From a checkpoint of a small mixture-of-experts model trained on Wikipedia.
Size: 10 layers, vocabulary 8192, 30.9M parameters.
Experts: 16 experts in each of 10 layers, 176 tanh GELU neurons an expert, 2 picks a token, a softmax router.
Training: 250M tokens, 7633 steps.
Below are experts of layer 5 (counted from 0) of a mixture-of-experts language model. Rows are named router (the router's row for the expert), up (a neuron's input weights, with its number), down (a neuron's output weights, with its number) and show model dimensions 144-191. Each number is 500 + 25 x the weight over its row's rms, rounded and kept within 0 to 999. Numbers have three digits each.
After each expert's rows: "comes before" lists some tokens at least twice as common just after its tokens as in all text; "gets" lists some tokens that make up at least twice as much of what it gets as of all text. This comes from a sample of Wikipedia text that the model never trained on. Tokens count by the router's weight.

# expert 1
router:514530483468482513505464535508504482454499479481509488523493503500492542517514498541514489470500546455503534513520516454497536513525493500475497
up0:499488535479507486552484472489474522479487450510511500502519458531489488512523477532522453549548524483481494512476483474530462460559474545527486
down0:501489469536488532497505502455456505452528503474481496463459504457479500510489523465495525464506543463497552505527526508454480539544492494449516
up1:489510501499485451528489537516471532479537494495507473491482468482452491493517467558498495537522523500486507505496468481557504474589522479475464
down1:556455483505495522488484498463491498468539522469490483457472512458486490489562497444492530538482532480532535472498502476494498485534467505509511
up2:515506482424559518511526462516496528508517499457500541482527489509480488457500457516476491498502509546474489502469477490496505475500507572453508
down2:516525440482549500460499498456517476477523487435444533513500514494484517512510508511518494497496490500479486495478500536495543508536554503497508
up3:489507486539511472464517491468500503491492495478523489496480540512523487486505478482467527478496516492506535504473508500514534472523512474496595
down3:477528466496487541467502546494468518497524484484519508463511514450467505557511479478513548513501504512534489508476503504507508522500568502547496
up4:492505511493472482540494472484485488453493490503512533514468505472515512511537536511516504524503494492490474511503523491501481506528516486490498
down4:507488505479487526503488497514502471457465511496501492577495481539502470511509509484516532532506485523493510483507484490486493483485474509512519
up5:480517467517550477472515503477493499498510508483503552482517524481498501482499498499516502500534497546508481516519463496487524527463488498476512
down5:485480510475513508503474496520543521484489512510531517488503510505475515495493538532501519496515521466491498518487514499453461491528502511520492
up6:504461505485511487450510516502501477444505447457490494518507492502482544469477469524454485487483506466498474512479485482473513505493508561483478
down6:555490506517482466521497503536503475554487523503573509518504509517459508493482495488512537488454533521523536491497489500554540511496496496500442
up7:566510500499502516463499537479488462464541523511531481519502493557479481514487496536506487493522502428496507551521533481473502502537471477500516
down7:499546511511508457523506483493525524501496512544506499472521501469497511485526503521558470515486468511527481456509530506490545506540487473476497
up8:482429543489479504482456529538488477468534496535532545534475542434560488518490507569465507495503498486517531512503541486503508487544493486496521
down8:500478515479496511530497498524508503464497531448500523546500489522488485521517491540511523504502505491501483516485587521523473482533517472520502
up9:489500477514491518481470568463475537479509509478536529497475447481504504519494527520506481467486499534489492547481507493497515472479501438498547
down9:510557508521500493486503514535491489508465493502464528522471567482565511492524504492502453509539464498492551466502491499468503481533469533488504
up10:527486527466452530516475511523470546460526503515513524533477473475521520468513529488497512451471518466503502491513484473525483532501489510451479
down10:529474487525496490491494515486486475480507497463525495475469528476490483511509562481483504445518519494549513483498514485447463495497447553503506
up11:490500523503498508514500513525504458458485454473503479509471547501540528553574519488520554493477487451512505496549505493516471510528483463508502
down11:523497477460512527534472501495562490529483492579523540514486503476503477505493492508485483465510500496435493500499485474468496483492484563481496
up12:504481510514467507523480464514487476487547505507488555464512497466538509504520496535519487459509517509532517473501499483467528509469475455495498
down12:526449522523511498501535482512485470530520513471503534496500506488534484492539502483502480503498476515543490487501496508487457544501461463485477
comes before: " ", " |", "–", ")", "4", "3"
gets: " |", "0", "7", "6", "5", "–"

# expert 8
router:495541468494531472500497505486486489485471440489518472467502543517464503516526470496493485525507499494526483519507506453533514505511524538500501
up0:498517475497569472539472529465439489495484490486490486449500517497483494485545510479448475524511502517471456530486492482527472460497553512500523
down0:525490532467454512528476472546486494523493546516529503566521518491481514521528542475466489538493468466483525501460509486503511492509490485518434
up1:524537538498498517535456494472474435502469472499522529493549539500493501506525484490489479498499479491565524516543560485519487454473477518526500
down1:515537506513514483456512537448464490478492517480534496547488459481587464515485508508481520509504507478484504489504477518532512501510470491494466
up2:502500478536520515460538530497489491483465510493492516529533451502511470478526485479479479466514519520490469499487455494515495500497516514526488
down2:468495527516512523456532479483473473464468501521509547530526516492510535488478541429562508503508484500524446503547504516510498488483481474492518
up3:496479473486530471488492507497483480501443503509472492508535503483519488493536482485487494505524497523452489477510502485484517461510493540537502
down3:514481486491509531509516513514507475481455456453499488507463496512511479503490468481475490472512508498476480511474488477554486512484452537474483
up4:510514476480529518541486475472525473500486511475507494553469499496492536480505512521497486506511545495509517505509470498501497509568515474460514
down4:561489519469486475515500499494478477499499489529457487501462510533533544527481538483487474502515486506456512498500495504509467548526479487472473
up5:482545501507497448456509520513510502450463518517478474452465479473473524495509471524467504498521469496511509508507509496465548470502454512508541
down5:471545488466520475485488453542504494509496506462521487469525548500461510496524498468501503501504507486523496515436514513501468493490486547502507
up6:493541520523514484512490544477464502494455511530470456459506492498501412456497478520529517466524502514517468494477509488515483510517510476474531
down6:491518518500502528511504517537500505485470501488472524448475467500503468486483521511545500481509481520493492522548497491481469525511529513484543
up7:518526519455519468522522516500476483498517459505503492476509457510495430504498462560526515490505518524489461469486495499499507533510508544462524
down7:494485485455487496474477525539478497509532463525472504469511490448480509460483532507539487575511477543483529521481511525455503515528527507472482
up8:496505467547525484461498508512503488491484497488506483495472552514535518511524486497479512464546522503533532507521485480513506478485485482484536
down8:514501510516485435486485498436563455495542505508477493468484514492506506517531509519520486532514505513499454471472515495497505506526538480469528
up9:550504518500511522525537481514466485491490483498526518507527507486476498486487552508512463501525516502516478456501501479494484488476466509505480
down9:528489492458527452485509486439480495518491496531530465488448509511484501545493515504519519475512517454513529493526478498509506552553475519447478
up10:507508490507498550465525465476485480473487489462496480535486543482508506525497530495496504463477506479509515459476486496458519488520494471496557
down10:554495480487533476486479545524495462509537461523478497483462488464494469508504511475477472533572515494484521497449493548533447506517513527487521
up11:501539498496450518483478524494499515466489496569483475530469507512527523510496510489517499469482514454497514539520494477505505521514527475485522
down11:438501541478511503496475518480517537494514536475517519497483489474447514489506493482465501542513509516508477499489505504564532493519491478518503
up12:506477526501509508457461466500468470473534456546488445497469516508479499530481476534468509472528513471491534484474539501493511479494462538495536
down12:504455472483487518490504498522500450496501501461524565505510475501493497473463515502556469503521522495505514503487502502494534478506471529518484
comes before: " |", "0", "1", "2", "3", "4"
gets: " ", "1", "2", "0", " |", "3"

# expert 3
router:503560487489496461486452531504487487444440451463476511478496505475464521509551494516483451476505531452561498509512503451537514483524516498452500
up0:489519470483574514485518454526516526489527481520548519549528477520492524509459516493471473461503516488495452534454529503488540479476469526488511
down0:513484485491454509501508517515504502467503489503471489499507475504517477491521507493490479513508463519532525516517484504467474500515511504507506
up1:471527512505512528463475486516482547469474488517457466490516508519515512517465487518505478468510523513500490535489502499457503495485445490450516
down1:568526491489491521503483548485516530494504506471537492505488534480478455471510528542452452477512479492531501485496533497483490501465521485538517
up2:505549499505490486478499502469507500463472511501507485489461523507496514540499528504521526492510512531487478516492495491535521504488523471463539
down2:508477521457498492528515515545516514520464505444520511502509489556566476498499471511514480559504508502516486511489507510505507488476522509513520
up3:496533500464488524489496508498502481531492472481477492537510513504509474502518491556464525501480499540485456493477504486484537523464446506461548
down3:564517470484492514491482539480494492496459522520548498543479534491525492523499533508489507546525478446506481494496488502472489545507506493496471
up4:489491470497500444499521492521504502517497471471433501515505522554518535482504474514506511483503504529518509513517555495478516513513502520523500
down4:511490489518515522531484534489472465474458497492521501518481505509480465510488519541519511514492510529484495480512498498531465488538510535485540
up5:520457515496544466492524510522514523509506497471545512470478522553530471524497467513494543448483532492470423501510513503536504504488512540510498
down5:486520496481480532565507531480482440501455495491514524466512523468480499484490472494508519491506471493513504542507519491497505501506498490524545
up6:536507476487487518502513480500481467532492529507487479536492552511478466545495499528473461523502505479482519542492484487478481493563502528479580
down6:524463495446468484515527506514510508488515508477525490489492496493476499480515503540498500567507467490502462470471481526519481490478503483496477
up7:489491549470462497503452489477500504501450474491496512527495464495497559501553494541467509511486478496529529473556544488463472468514515482550519
down7:486485534504559465465526524484520464503469542520504510529493514527506508456487488491497446542556493502500520489511508535516563519523507518483498
up8:549513471512508515474509456493520530476513480533500527496475465500481549505504485480539487499519518516518536483485494498488491469517472472506506
down8:432529497507442504492529504502533504514541515529467496499519532508508494472480530497488520510463529522546513463465521488515482485510487476493506
up9:493514472531493518473466549536495503421482505482523502503507508543471507553489510503558468493499529508472519510533508483465517502508498487491501
down9:457463512516491504513513492508513510470532508498450451469477517533569507474521514476517464465555492485508486536477492516498504557501525519484525
up10:506513510473475512509555509544525507460515489524491517469529484501519472505459454488507492462516570526480480480494510492502498505503479504532516
down10:499472487528511492495510523483505545539492487486522496464494502491515533520486504442502468564508486506534527515491484483492504517511444518521531
up11:522501536488458501473514505437483490466502487485495469515440499494473521443504510489570483490503503473499548504477489495469532490491533483511503
down11:478469501500502472496491490506539509487471479493487530464470494472497506497487478484499524561550510518522460457487507502531469473525497518478484
up12:485505481462475479523488488457463473483504476522515508485512542476493483509552484518487511511515488502505487487502443474496555543547493476471510
down12:466500489572545492459532476495521523479460515486482532444502493546517535502477506488545451531486472533512512519515511534548575508483469485454498
comes before: " the", " ", " a", " \"", " his", " an"
gets: "-", " to", " in", ":", " |", "|"

# expert 0
router:482521507502517499505488494508443493481489459512472476461495524468505473486535479514461473475504545479525483516513526439510529493560517517450507
up0:505502484532478467489487538494479481511510494494473511495511464517513505512511470488497537550512544495494505508497513497455516478522517496517482
down0:482484484528495516495477487451513513520515484553471510505488505486472474513485527517479516486436542498491500486520520487524523477541476503555497
up1:517476503477507440493530457516501496475476497497502518496514464521531508496528483498521508534538529546495510496540506495460573496520485487472476
down1:493516530482542462498451484507514466496480435511504465554473510496436474537515530523539501516488483526515499505486518475534511502470492513531505
up2:518478551477525521483469463489522527458539519515495438475513514485438460510488490507498518480488524467511516484487546492523470515508507550492522
down2:484430496515527491494487518477508483494460508534536505567496525446493495516502487508471482465491482522454512550498504554485517511493485508500512
up3:525549507499466510462492502483449527489494458503463482518505492521482518465501487498498501474502491515506524516520518491501524477538559511527531
down3:517481522491504474525495480505580507467491489478476523461481516478539514507513469518495441504493450532529536507489520498480500518532525464498485
up4:472534492502500475561510529506471467504508512514488468492491500498506512516500457500435522516486452511502471482536501487491513478442522503491547
down4:521493492483473473516484524492513537482475512479511505515482517544523484525495485478534467536484427486546491514486499512516543518469491509453503
up5:567550474484498484508530480487502536524487461507516508506484509497461519514521514519493542520549519522471518513476471479483513448497490495465498
down5:508437482463457512503512494482470537546510519512490489499489477495501507519484506540481486482517462515465490506484571507476514568525488523478464
up6:492548531513499487541490478516502493509476477522487519482513493501549517482502476538481541544485462510512503482510494499507515508456460489462552
down6:452458521471504502540475502481500546450497517503490487505491470512459510488496491507500505491521538505502506514458473524512552490489478502496496
up7:509475522472490476528491499542523547509502524498521498518528504525488509463500459500521532527509493483468530526508499502533510516430489510521493
down7:546507507520499503518518482506460529518515461485481493492487514432525485466498484495485465491496509537517493530466511499464490501469532450456527
up8:474526504515500497486475495489466490466467488499472466504508541519513503486531501526473495502521511447555495549483489479513522497543477522538526
down8:494507503527493519497513518492489493491514515482487463512466504493497521499519503501492504506492465507448472527535503535472506486513510461478511
up9:520483502497464540501471506525504490473498492500503510489498491477485518505522537498476497535531497486499569525499502480516514473516513490462526
down9:512471471459501477530468505484504446500554501527529520492485512492477533523495521505461535501507540501495508495490518472474514479486450523503510
up10:494603483526531515498478484516481496483508481483497504503539524540506539559479531523496482466472540513527516541526513491472515495526491510453496
down10:483505478511462511513510466482471483502476523480551514474496541528504528516518530528491515499434508520474481518513480504494493486520542529509524
up11:511474502534458494507444507527489475498489479463525504493484486463548545508536493495523447541529472448511497510491519488541525527496443489519529
down11:504518486523568494495465432549504539531501533543499473514523512470519523567469565503566460506511511488507531508520499515496527552483430493484508
up12:503482466444473476530500509491515482486594511508495538490494486483470513546508499500497514501496480461532515442489496494432539511485527521485512
down12:473532453482484536534502501442498480497493490488465498477511469471457537526500530526509517510468518523479508560497507474518513494474462502498500
comes before: " the", " a", " States", " his", " United", " York"
gets: " of", " the", " in", " to", " for", "ing"

# expert 2
router:487507487493524507532494477483465476476464431512499485506494551501495465512509465540493494499547494491516471522500509469536501517513523502474522
up0:470509496474520468515469553501487466501540519481487451521538502467480479482546492555477491530488512490508494484518497493529520481509513512481494
down0:496496488486488501494521492561531500502493468488453492492480486476516478525473488495518496505480526506467536515517502525497449555519561498502500
up1:503537496522499492505505510545489509513439492527494497474500518501524527511513455515479467458529534512472531522505463480488527487515500500517542
down1:505466520542549524510486525508516492529495490484482520532523518475489525464495428508468461503495557511493543545493508522496538520550533492521498
up2:497540515492479491515467471493477469513544507482492446502533519485503514538518493529506488521480526482553543516512517496489503423552523475511490
down2:498486491511475488492496520493508556465500559521528480521564490524483540525512500508509506535526517471525483498484455500480509442538486548478506
up3:487495533538486518515489494477519458501483521521533498492521494475524524575495502534497522472452498500477478495516498482505490504497492505510529
down3:469544503482522511512502535519517490501518505524469469492479493503452503502503523496519481494487490492525526513485519504474542511527509508481458
up4:465486474475518477489490472455483521485463475467451462502493531492476532489521510486469508478511517492494494512535471488506533524508524492461530
down4:526495517497540512545506539500522506469498516439518453528557497512502503501515467484481509540463489507466478469507529520477470476508513500473532
up5:508532467480482471500492456520462508467468519525468492460491509451494481494497492532479444500487517482532524458483457487470541503480476521493487
down5:496468518467497478499563533486460481517502517518500518514478530502466538517499524492513490498490529504494478531490512477498478535468486470479491
up6:482475483484521481460461468480473495512439498507479472520493460526540527535522507462504483487512514492571509486475497484497460498519537502482511
down6:483523507514516487527523529440483533507492483475466491465502493502523538508478511462529485540480500447529505505534524473489534538507482494514536
up7:406495528470523497503560531540509514501492511474495491503483552499500500552490495478494493478540500505534458512554508489491542509515543470491511
down7:457496508460507501540500488509529486513524501493499512514487508478510473495529508492499506498523505514496462540527523476507515452487490537507468
up8:513504526541480488521495477473446474502492494505475448465509533515529503512508492514461525502468497475520495457484484490499542525492490502469539
down8:468513511489483492479476510460492502481451494516467479471512515496477482525493494428489511481527448473514503498478490551494528505491490478481464
up9:509526459461510473507526478535524505482482506493482510474509529474469535521503517530498459504474505477512485454493517487505488492489487492500514
down9:489480506479472480510517463548502496487528511455471517513458479489511513515507479476510518483478551513437463510445508499478476541488500489480507
up10:494483498488537468530531504506472488519465477537490499423531463494530493529532513504494496536510487472504482451501510477526493506546474546497499
down10:510471486489474507481505483502493493517498478484504514477509494479524509504491444470538491484502522533488441522485500477497480494507525539512511
up11:467517507511512501508521509485485502487503518482505444542537519503471496484510563551489512519545535447496486508483507491515527469548492508497498
down11:454483481524504542537459519469508478510532505491502545487489482456534513451478524510468494520563516490521475544490486490518449511553469477518494
up12:507529505525480490455497484506500509504489506479500517505518491496510510506530550564525498517488523502488547516503494485488525520510490506488510
down12:509493514505475515468487501518486523485495521458501478525499495507463507523502530486508479448513525515469521492523507529529502509486495505493471
comes before: "0", "9", "1", "8", "2", "7"
gets: "1", "9", "2", "0", "8", "3"

# expert 5
router:483529458485526509482484465512487488483495431494521490498505500466485487556499448521481471465510535479516479511461506466567537503519488509490553
up0:527485489468494500455482516517531479475523483501502502521518508509506500498528505525500484464506466435519522486484489473408484512501429569513475
down0:477461465534507468537501536465491502481510462496543499516498510518503532452504475507488509525494527558505492531558483513518431485483518461494471
up1:500519512519531497562529455496497437486467477527467472475490549539473503504509499484516492510524477534485475505529506494480461506517513508513493
down1:544486480538483479497510487467498553493487495484469483501498541551472563494461512537535474499503510518480509481511478496471504511462492510476516
up2:500514497501475473504513524524471467531528527446524506491509478518524468496516447537488494486486511464486479520514531486500529518479510535512516
down2:515512484500479529505506532496539465463469505461485514530479518521505500475547502509508462479495459509505507498530499502503445549500555512494471
up3:511504515506465490514518570494479465509469522527465469502539500511532490441520485550545488531528508506481506544545537479497537518481501464489492
down3:488492448518514438475465498498478517473528552458529491481495556504473514481494536467485477478532482499525488483459482541498529506524526503468510
up4:495513479492513497509455518487484487530528483536497471497503476512510453484533494492482495471537515543526515499501491489541468510500490505471479
down4:518510536526483467524541482472529473534496479552544551504476511514540486534458493495502479488494494465483522507532528508501471504515486520522513
up5:505492445487474530509517508490490516475515503520472456507463514530515516491526497543480508500524532499489462540516488485461474475521510517494525
down5:525494496486509526500507505519486539473518528527479478492504481456475506517518544497452520520527518530440491482513453516470503504495491519484474
up6:501527490489491463526519498437468516520488487494475492507512499525496479487520506488523477476505499471500467524554487497498470498546526525528522
down6:535496461525490476498506496487494459495446477535542562494482577502511514501509495490524481484529508508550511476501492493530514486503479487508511
up7:473521497493513434536477495515475530487470461496487501527522525550506560522504481499518483491525519424514471525514474475478508500552512562478464
down7:498476497521514484506455509467479478484457499516512526559511518513473520505510504498518509510544487497479490522466504468495487475507500566500483
up8:539543538511511504492487504526497519498470488549523480491516497476522527466521542515505468458555528536458484511534504496530506454500497521504549
down8:473491482528543498482496521487462497453476513484416485456495517526456528471535497494490503507463473519513453496510528510496535483540550522475486
up9:521539524494487508494486523505510488489525471476484514491480524541521532519526514495457500512546508520488482543550495486521491516515509544529499
down9:511482475485508488514493527432535547459469491536511458487501550513476496516520514509519491501492506527505506495501492517478503495514504525431534
up10:473488550538449478500462538469500457504529488530504518490510479519538553514499469525449503508475469447505499520520568486531493478504450477486499
down10:499503461492533539464455499491525517483495453499509485503508559493455492485508527531509511507525538485532459488473492499496456493459532521499518
up11:471515493526523488495499488521492518491489486519444530502554488519474525509491524498447472484514538485521486500500511490489465443480539501524474
down11:456461501515544530496524497492509503562500500524465494519528505521479508495508504526499487539499534538532555524486535503494522505469495552524524
up12:502483452489546504492493479532500497496488495555527483510500501518499521561502467498494497484505504455489489520503489489481524527490458507502541
down12:449508475488492470471521510487522528481490494470503486492489527468488503511504494511516522507576507509469507501515482501487468497512492481469451
comes before: "\n", " The", " and", " he", " In", " which"
gets: ",", ".", " and", " that", ")", ";"

# expert 14
router:541507499476520472496473517522486485427489456487537474490535517492480503516513493516466471468559537480492505517507515445479540462528498506524500
up0:519497498498466510478487493498545496507506483490506519528508488529488479517499502495518513484497568511484481530522495500492510501548496506529527
down0:523476508488499492535509498516522460509515488521509491501488505519527492538549525492503530503493496504477488518472541520535479477491472493514486
up1:532498449498485504489463487483481440505512479497499503565510507505511503534537477512471531479512499496510543487549495499505567472482440519519518
down1:505504474484485512517485518521528516479509492516481561508503441487532520443504569505493477525480506490494472505480504513514496516552448511540521
up2:463572501534532509486493501503520445490483509525460477467488476473462480484452511514524473467533511464522484485496492497480476538551515514502477
down2:475542466563483523490547491494536551521465554509500495501496490496460467491474470512543461553468526462492520430455495510494508521530516487480500
up3:498510485499504465524474520497492494528493491516439517525563452511525477492546447550485531477477462502497445469495473496516497517506507502494483
down3:560456528489484545530512554502454521464528494498561501513489518506501462521507527483484510480500515536489461512522480486516441521521484477517506
up4:476497486461487490536456490546465487547505495528471459499496471484545494481531464503505476479543501494493530514501483486517572499489535508505433
down4:512530544486494533517497524496515480518508495500522513544505526492497479512514497538511522481524498511514478476552499486533479488481460543540513
up5:501495524495495479508515485478537462531462494507511524513520474507593551496480463517480502499474546497485514442486513496498469490513478492490473
down5:435518494470480527504536482486491510446499516446505502502568509484503515516506464476492541519512505473495508488522512470499510498492504505501520
up6:494513507543471486505476517489501478487471487505507449489517531507521504490510506517495511469527486480461489575500512491521545543492506517504539
down6:511479502498519521488477504471514511498556483481525530521498516536513500498464500469522479525486482509507450462473493523524495533511512501524504
up7:513483514507520469508504502503483510498439479517495485431500472435491541521558491490470482494531492487480485473501471496504513533498513526512500
down7:531463571472495559479495536468506471508502514471530490513489518526468521526483491510527477505495540504520510468495474525476509470513476460500515
up8:459502455449506499504513451526538528500489496482509490510520513510511539475537522485474486540539486453530537519485481500515550485505493524504504
down8:484543463490533502494456471513493544488497514520496542543511504543504512507471471533547454478466458511455468478514489480499502507522474496493519
up9:476510536510503478510482518511452485502504506557486473509508478494493499496484484522533470465527533484499519493491490489454489493514484523472491
down9:481515516527481516525489487508518487466500498531506488461499490481535458537494478451447528474510465479461532518508471477485512486530529511487539
up10:523502481490464453473445461528497480480502492521526513535488512526515498573495505523470502492451539500476511515524503485487482519496466549496491
down10:505474517501464495523487525450478504507530537546505512447522529548539515467508487485535446510493520504558472526522443523539486495539538517490513
up11:520492511440485518545469513479443555479522480467506535549491501498521521490513489523484489466549464507476511479460493474516457496472412518469495
down11:496495513536484534462508483452496500541533517459515456502460522488462497479464504468525527515480462489490519492468529549510458489528495514466482
up12:464487504497481501477487454500450508474509492485500502536493487500455517502535517534502494509523504481506482518515490480488506472540504489479497
down12:475527531521467504509523476499485472543482524499457517456490485471448476545531489491505525488498510478523535529512489508480547533507481492476525
comes before: " of", " in", ".", ",", " to", " and"
gets: "s", "ing", " season", " years", " time", " career"

# expert 4
router:475505455510512481490479483499487461492464454484522500494490538492518485523520488532494488495513561476497494506510511457513523495511468518493513
up0:491546481462513477508522469540509536444489482505481481473482488532492489482542448501465465422538529476492456499501503487512528438505496537501534
down0:484502516488502484513500505542492487485484470452425508482481514489464507520493520558499502511474472520431497523521505509472515492557482491502461
up1:487523511439482463528500490479488483492468504511490457478522527523469518515514500488525479522523445511512502461544498486525500503498528524449497
down1:459476505489486475544497485504491516522515493494506526489486508477525515479476482512535543503557453451493491514469498500508523503434501532476541
up2:460513497507543507477498511484504492502503457495479489506515481524468493516526491520533488516489527522530531515477506498511543515543551539502494
down2:533504475470441520553523523543518488497489489476536510533503530445503485520512475507503533532552484529520535482503486480530457500486544441502489
up3:558516494531484474475491542476467528471411495525506505472549526534510524525519497521516457518496525469523472520492475483500522505467471461490502
down3:525490533505488473474517531475515497466518487513469526492498497470548511524555518510479469508519503489535510544482500483498495518512539503515504
up4:461516505524508500518525465493496500495518522472492480523512468506539463515499490522514463502531514482586494497493480491530438478518487520466513
down4:528512521498480543533465484485459477521515508515473512510502516511525464525516478469500537509471513534525507514415508484505543491500480528526542
up5:566492477502505509486495530532507552502515471561493463531494484513502476498489490491465496489529522480488486538472495482532499474505503519505494
down5:498469529534509511511513516473475518478538494512516512506530532438460532487467476493506517547538488507523485505497514470508495501512530489507470
up6:519487501526466469516473466522484450468504479512505571524497484475517493471497460481504484491500530515516488516471533496495472477468490496500518
down6:497506520523504502509483511506514475516489497524499495519538523454463479484524500508507503547479499518498554481504486549504497511510481502473480
up7:508511471477493459472508560481486496476489516520482498468459573515506522462502479483511525486508501518501494562519481491498517524473502461483537
down7:522525488473508528540502519522514501514476511460507539535503466496511486544487544462483490497486550549499499489510500529473464504523477528476480
up8:480506517503524520439502504489510484487538477511519492513524504469505542557532515512445492487492500450524509494505503487461518501464466477534531
down8:488519494491498502568476469486496497498477506450491516526478469496482486497486516498551498479452503530486532545515495542514502477537492517476490
up9:522494496503518510503468507493470494515466511533508487571490511490505450533508460471516506524507533477467522545499473486499514502468513462499528
down9:494525521494510462524498504485523509484512539519498492507509483477495491456485505495533449502453482468523465465528514563471476495545493494469481
up10:465526470470491484516501519495477565493526508479484472490557480496450497509499514526477480487524509490567497480506494483536549494533514472496496
down10:461501470452492542515507440519489476470549488533501510529473510480526509561493512456493500488493503527478522495518520513523488504492494516539445
up11:520557529480511504507513516482490488496486461549494485461505493547436489479523504483552475501502529493512539489500538494497498491505539534518529
down11:472481471501492520529486517550479502473495471463551475483512507480498539497516522531511533556528487499546505524475474460482508522464532473479493
up12:511538494505511564492519499497540475499528490507506526495535486488491511516529475500500466509528509522487501479481555488518506486513477524464507
down12:534532477517532481525560508491475488500509509482471530507491525561531477559497523490508471496537516464482502498497479493506476549530513502492495
comes before: "\n", "|", "-", "==", "The", "==="
gets: "\n", ".", " (", " \"", "==", "\""

# expert 10
router:487521532493507496517503511526519514450492460466495474500544487515456503500545508549480481499497530484525499515505516459506515484538473537488506
up0:535505477444507475488493493489512476472493493495529513522497531469479517486514495509467515494508477501543493437429508496497524502502478530507501
down0:448487436469484516512487510488497482508527453536461530500501513525516463477503530524450460486460506557505483526520502501475479498511511489518518
up1:506490502472495493503493497515527517489500500498523494453521521479523512578529474538501518525477494416524489509508502487517495493511509494478523
down1:531453474542487513475495517532498490521505498501513470545456514475551531495486512467508507503521503505493496444510503505539476488471450534477499
up2:474563485493540501490464509499464486493496519476479505507507487458517512506497459529466496486512500465479448523495528493472493523531572543489479
down2:519583497510506509496500508444506452512500559503519490489467527476476489485480500481500488533510469523468493519503454565537481487521541580480491
up3:523517503506466485514447501504482556467533485475492501508504503475494499447539468503464545508490474498486504548491508482549528471532520509508500
down3:506523482486494458504510511549500496505487492472442521497481494453490511506484492489477506485503489488510511461492482507471500484521497492471478
up4:498512499505470477513490557548502478507490494506491460507530461505448491520535486491521499470480516503504493501501501488534489489507558465467497
down4:491535476483451507464476527504456521511487517491518525498482509491467494540491508478489513508495501534541497460499466480555503523491457529512512
up5:498492507553461486465527519497474487488521513492479467552529475525491471507506474500520504504546505503508473498545499471469530461532524489507496
down5:528520514553498508480503491490505535492503469507470481463468520517476526474496527492497477489482462503458505491472498522553506524495556478473489
up6:492542479533508505479502505499512486481433478550510462469525513488493450492502521472500480489516510450477486547500494492500497503518528525497496
down6:490477477516508521498525458442513510527493495479527526495506532521500531464486527504524485536521472467514498486479508501503502484502496460492531
up7:491510506556502445499511546482527456495490474480474490473495497535530503485541518516507471517533494517508495507509496485502496524501500475534487
down7:505475468487489494467496487533483506512481478489528481479505503498510531527483505553475543522498487531468524509435491516543490515489490481486487
up8:512490514476492502492518526482459468438521502533453511486458503531507470498509452478518514500494510486496493540541495486461465525533501486465482
down8:513476519486497512498456519514478475529514502491516490530494513494490521484506466521510500504494481494476537494471511498547489531519459510506481
up9:498495513503507511516471510491495548493539497507507491497546457535471500476539513532510496535522479522458487531506481482513515494493513497502520
down9:491443497523515489473500504526490496461514476539523507520465519511520497484477487484471544440497543484473526531459496530527529528524500501502492
up10:508497458502487496524515470546500544432461493476504479494492516474500462472509490484536449496526496476489516465484517483492478513503464519436495
down10:486509505484527515487460544522528519469500525525482507509491489487578495496516487501517466483486488477506481551513483511486515516456505497526519
up11:494506505487511473500513486436522458462457508509457512501478545498506528499517464470490502527496445489515489479534525475473509508513492472469500
down11:458493466512466516529495538513522530499498501522507503534495481529478442479531489482485479528488490517525488521482480495546472487546503522477521
up12:515494519483496475557477512520505526485501507496510495505543484525492494521498523478463509505525525523476527527555509483521489474520501472518487
down12:547495503472503487533507460512489461492501506490563509502507487485468480486486477511476486505505499491489499518501530545528488479486520523522471
comes before: "s", "\"", " by", " been", " film", " on"
gets: "'", " film", " \"", " The", " album", "\""